{"experts_per_token": 2, "moe_layers": [0, 1, 2, 3, 4, 5, 6, 7, 8, 9, 10, 11, 12], "normalize_top_k": true, "balance_bias": false, "num_attention_heads": 7, "norm_eps": 1e-06, "positions": "rope", "tie_word_embeddings": false, "parallel_block": false, "init": "normal", "optimizer": "adamw", "beta1": 0.9, "max_seq_len": 1024, "max_steps": 3687}
Below are experts of layer 2 (counted from 0) of a mixture-of-experts language model. Rows are named router (the router's row for the expert), gate (a neuron's input weights, with its number), up (a neuron's input weights, with its number), down (a neuron's output weights, with its number) and show model dimensions 128-191. Each number is 500 + 25 x the weight over its row's rms, rounded and kept within 0 to 999. Numbers have three digits each.
Before each expert's rows: a language model's description of what the expert responds to. This comes from a sample of Wikipedia text that the model never trained on.

# expert 30
It responds to: Foreign name syllables. Syllable pieces inside non-English names, Turkic, Slavic, Arabic or South Asian, e.g. Rau-f, Shak-i, Kara-džić, Zhezkaz-gan.
router:514477500489492500497523489492500536521521525524502555505483467526510530505504492490534505426499498513507482511507506540524460505512482553471502523477541509488491519501474420448477525541448485
gate5:527517464505476493503477480508530482494447473519442501493485494488540495514496458422496501497501514500515488481498505502455529493493500539519479503480518471557531502559560496489529536501432485
up5:548455461483488490518501453527507500475508471517496498506492475547503476514510480502494505455493529494486488464450476508505502476526476505511493476484477476509526501535554481561485540492461509
down5:528478506555503494502490532484524483450505437503473524438484498505530563472534494477483509497485488492528481487479474453495483490498502492520500398499495519472487479490501511520477501522490500

# expert 28
It responds to: Place names ending phrases. Country, city and region names after in or of, such as Italy, Slovenia, Gaza, York, plus object pronouns him, it, them.
router:507505511526512479532471501515489503460501498565509466552513448430508494493493526521524482515536464538497477485481506509459493469485468513481514465529471507497444440487524504542514498471538532
gate1:472512516504499491516499495500521495516439532524461514513542505509503523509508531520457515484491486528504509494498544479469509452529468504509453502470457474489507470501527512524529504551516506
up1:494523473485486484512508489487526510521524459480496499497484469469494451512450479527501497479540487512518534510525490502495531499460507452499497542507503468463521533456549492505486495488543470
down1:495446475528511520496490485485523544495514487482440451539489527496481494517498523535539539481506513512487494482523529515517525482520455500535476523500447473479499546473495525495481508508540485

# expert 21
It responds to: Name-initial word pieces. First fragments of split proper names and words, often after a line or table cell start, e.g. Stra-, Mon-, Tra-, De-, Schu-yl-.
router:477510526479505493470531492479468523498490473530483512487492468549526549465534567492486523521493492477500511483496534526504546509439535491487467505457493485507514501546476519509540483529501509
gate5:443499496504506482488465548488487501516515489541479466522526528488532552516495553482504532483502508507459501534492511526505528494455493504501497538465482505477487550535495527497526473495507523
up5:482519496474530488493467547458484529513459458506462479515522520478557530510488525495527547499466511471511504500501529492499522490479488496546464524489509513454512533552493492493529462484490520
down5:476506476506435455506475523467547533480481499427523524501502549560511487504471433510502490485539513481540525512517507490524528487509505500484446498507487527505508514493453507469508504528443493

# expert 6
It responds to: Past-tense endings, function words. Verb endings like -ed and function words (of, the, in, that, which) in ordinary narrative prose, e.g. prevented, vacationed, planned.
router:511486538507495479542482504475461509486475525496542428488535505474516507513512523533482504500477482516517516526497461504508532456502493503493511525552490531493497542528538510463460509495500502
gate1:500482522545540471527445489479526485499477499500490507486486523475512507493491499438504525533511519477470558486475484516483537549516485513489514454488500509495506465526549504494517517497512503
up1:518495513513493483493471478505474475515525484476509513500489523491508515536525483544448500507465510541488491494476466566501515475491485475475514469503502485521502491541480546516499535503530511
down1:482506539508497443537520464493474502484502507499490520535512482439513534505484543503482460509470483508514492520487495556503483547493539552482525470517440484518501511502485508499525502539485481

# expert 24
It responds to: Numbers in tables. Digits and number pieces in statistics tables, scores and coordinates, such as 408, 3–0, −3, 1,222.
router:470518514477469485461488490500460486486509521470554474511488526486503520499529543516528515491501467515433491498517515505551483525486525452434494483485495513493481501488538546538525462506485494
gate22:523507523578516491486548471493521504480503492484501537510523541490495469522498496515475524520485521485520479489503500533494489531498504498494469504470487476483521471520491509510540513483528481
up22:486504454491462514535520512508472459515483515519501459505489475509513540487508497503540518465538528519490477548503510475502533444498497505502498459550473557530503561506546492494494508495494526
down22:532483492477511536502507498477490507516492487569506458555535471520553533464482527525518478493509488531516468525486490505524512510486511511530519509537494516513476462503525469491504494497444541

# expert 13
It responds to: Sports competition terms. Words in football and sports results, lists and tables, such as League, Cup, team, season, round, club, knockout phase.
router:503498457478510516498506488477470533543505474523494512515493476533473509499479481528531477498492466482485443488538472554478462532524517505474485486458508470484492435506497519468534477513468500
gate4:493477492510457525504529507473510502520512483526530418565543504460470509506515515540491487454481494554472500544500462504532423518495486510473514490487510495477495492498506543442512527504483435
up4:454497484533480480513526478523478508536522479519519448572524516476499485521517501529494456495458500548482494511505469525505465520488502492490498488498523530531515467520513520445493522503506472
down4:502542441492488502539533474531531474462480518526487477550540538517488472481536469516486510522516503514520513478496485505459473552528474520481512479534559496469509488555511498502511488471513468

# expert 4
It responds to: Sentence-opening prepositions, table pipes. Sentence-initial temporal or conditional prepositions like After, Under, By, Following, plus pipe cells in election-result tables.
router:523481525500478515510497491506487484478482540500537442502600506470541487535480532505464511485531480537516476478476434515494535452509489525513497506552519495495527531491507485520480496485519511
gate4:511469507477485530518533531482476495493492536510477538484515516518481483448515507497494526512474525513505489548495498474488472517478480486540481515496488503455539474482495531493520452506466503
up4:485524504511516479492517527492485501503518481497527518488498494500455509487504512452497502480531444502502499502491468485531535492537541502482512467498507498513523546523460500535494469499466497
down4:489537519447445499494523456509515534481493495501561493525503509515474516462529522532483504475510477512539518469503536473514540483474524496484493523508519500486515525490489472515477493453491500

# expert 3
It responds to: Technical and scientific nouns. Content nouns and word endings in scientific, mathematical, chemical and taxonomic text, such as distribution, reaction, hydroxy, elevatus, kilometres.
router:511525562475471450495507506525530466531468572490493510531508481516497538507486475520552529496524505472479481524516532497506471501532501492540499462493459489498488568534524481500526500481506526
gate1:505484464488504456476454512493484523471528496502505453486530494514486504524508518527450517525451496494496506562493508491490512472491489497486493459510512538500482471474501463478512493488477493
up1:480509527507513522491465544515518528558528560488474501524443487514560483514502503488536501496521514472563505532530490492460514518501490470457472511461517533512472446465488504484486503502534520
down1:495479497499478467470511520521462505531519543481538500538510513533478524468486493527460528521522500488517495530476486506480494463514487515482478488473531537516485502491461489488498513542485560

# expert 19
It responds to: Name and word starts. First pieces of proper names and initials, such as Or, S, C, de, plus numbers in lists, often in shipping or place texts.
router:510467518533490501532481497494466521482541505501516468492549521471503512501485516507484541517464472499530525507490449501517563428531528527521496461535447533486506525478502520469484506493481505
gate0:524518519486488479518515524469463455513503491497518505492487492506459491473519530507474517473461479532503522500498515522490482500493429505498545486460495483503474516452508457484518501462506473
up0:524485506484512473529510476526488469519544491491499495540516504460453465528501527515489540512498482513503495485467510516508509502490441506517514508470447474532471517496458454475506468439508491
down0:488525500501528511556495521504503493505491517504473548518511499492495476534500528480492504536512533517519483491486514531504447525479506439523512472507496523500564498486501493457505489531501448

# expert 11
It responds to: Personal names. Given names and surnames of people, often in tables or lists, such as John, William, Jones, Coleman, and sometimes later words of proper-noun titles.
router:522509513488514502502486461506518508461450475498493489528484520538487512525506564509514510514504465482511495488487486504547532479472455482510488482495506463502467520477496543538550502484523507
gate1:493473514475484513493532512503468528543490454509515522517536530491540499472483489490530521528484492514497495471521493482460527513525524513460446482492497459546514497503454533521459469520487518
up1:506493483510526458551497497537498465480487513491524475515484501502472521531551469514464501517516484499506545532538488518548516502474478497492493497535488483524506525494503475531569513477512478
down1:494492479461501499471543478518473496514523495468488549522488419533481492497517484496472492521473454504438513479469480527501490496478459492503499544478529478493474452549495513492496442509511464

# expert 17
It responds to: Word-final suffixes. Word-ending pieces, above all plural or possessive s, and also ing, ed, d, y, completing a word, e.g. supermarkets, Monroe's, schoolteachers.
router:480487495494431515475483490471459500494471498516537457476533500473482500509517514501508484492469483520505494515495444499487516438484509508487514551583501498514529569481526533473469523508477489
gate0:510531531530501525509488504519487487469462562516469500515463500495506551520493535495509513505548520485507493507506517485500491536501496536529486498517516493489508494540511454474540499505474459
up0:483489494527472486521504495476557518478493470508504479506514490544472548534530479437504508479494494530496549509511481527484550545535459522472474502493484491504483500490510483515512528488485485
down0:525515488508486502516441493573482492462454521507528485479536487479489568457518526518461469496493533560433556500486469502504503461520545494483512494517485557504478522478497512530540486478510517

# expert 14
It responds to: Institutions and roles. Nouns for organizations, offices and kin like University, Council, Minister, father, students, plus decimal percentage parts in demographic statistics.
router:533485509518478513499480486489536477434490516511499507473461500500456518483516490494447481511473528504476468487497497506505532425478486501555467545517523494505548513465499539546491540440511489
gate1:502527491499453462541520504490498485508531531473500519511505490484511510504559485469506487535509525505488522482478455451466585528472507474507500573499510488497470534483492529529504555483429504
up1:555497517489508495508502501558486465475542524500513485489483480543491492474505476481529520501486487499567473525491485497495499531492540560499479534467503524479449479468488537492511516477485499
down1:489498530509492500507473511547491444509475492514511473507528501465528499482517496486468528543456498502485497504490499501529497524482498497522508461500495489514487474513488501524492475537471484

# expert 8
It responds to: Numbers and years. Numerals in tables, dates and lists, especially years like 2004 or 1936, row numbers, ID digits, and counting words like three.
router:506498518483451464526496512502473503503463529486524489502492496456492510522444503502526511552479500511490504510473451537522505447527462491518516548500487532501489550491504533489459537486494507
gate0:496483470542544467420499524501515479512469486481480531510479548527533479501525569514503506545505504526474506505518504500501517522570484529486485509471542498493524450548512495519504516547519497
up0:543465525499487495558480531448534525497515511481459486502461535472489451524546523487506499477507519493504474506522551541470502495551548459523535497477513503491532492498478507480509425501501522
down0:511485497482506483498543502501472524485492525581479506506517502510506482577486495506499505511534541490515521489493477514501509485535501488522497500495464451493435488490479498480556474528497541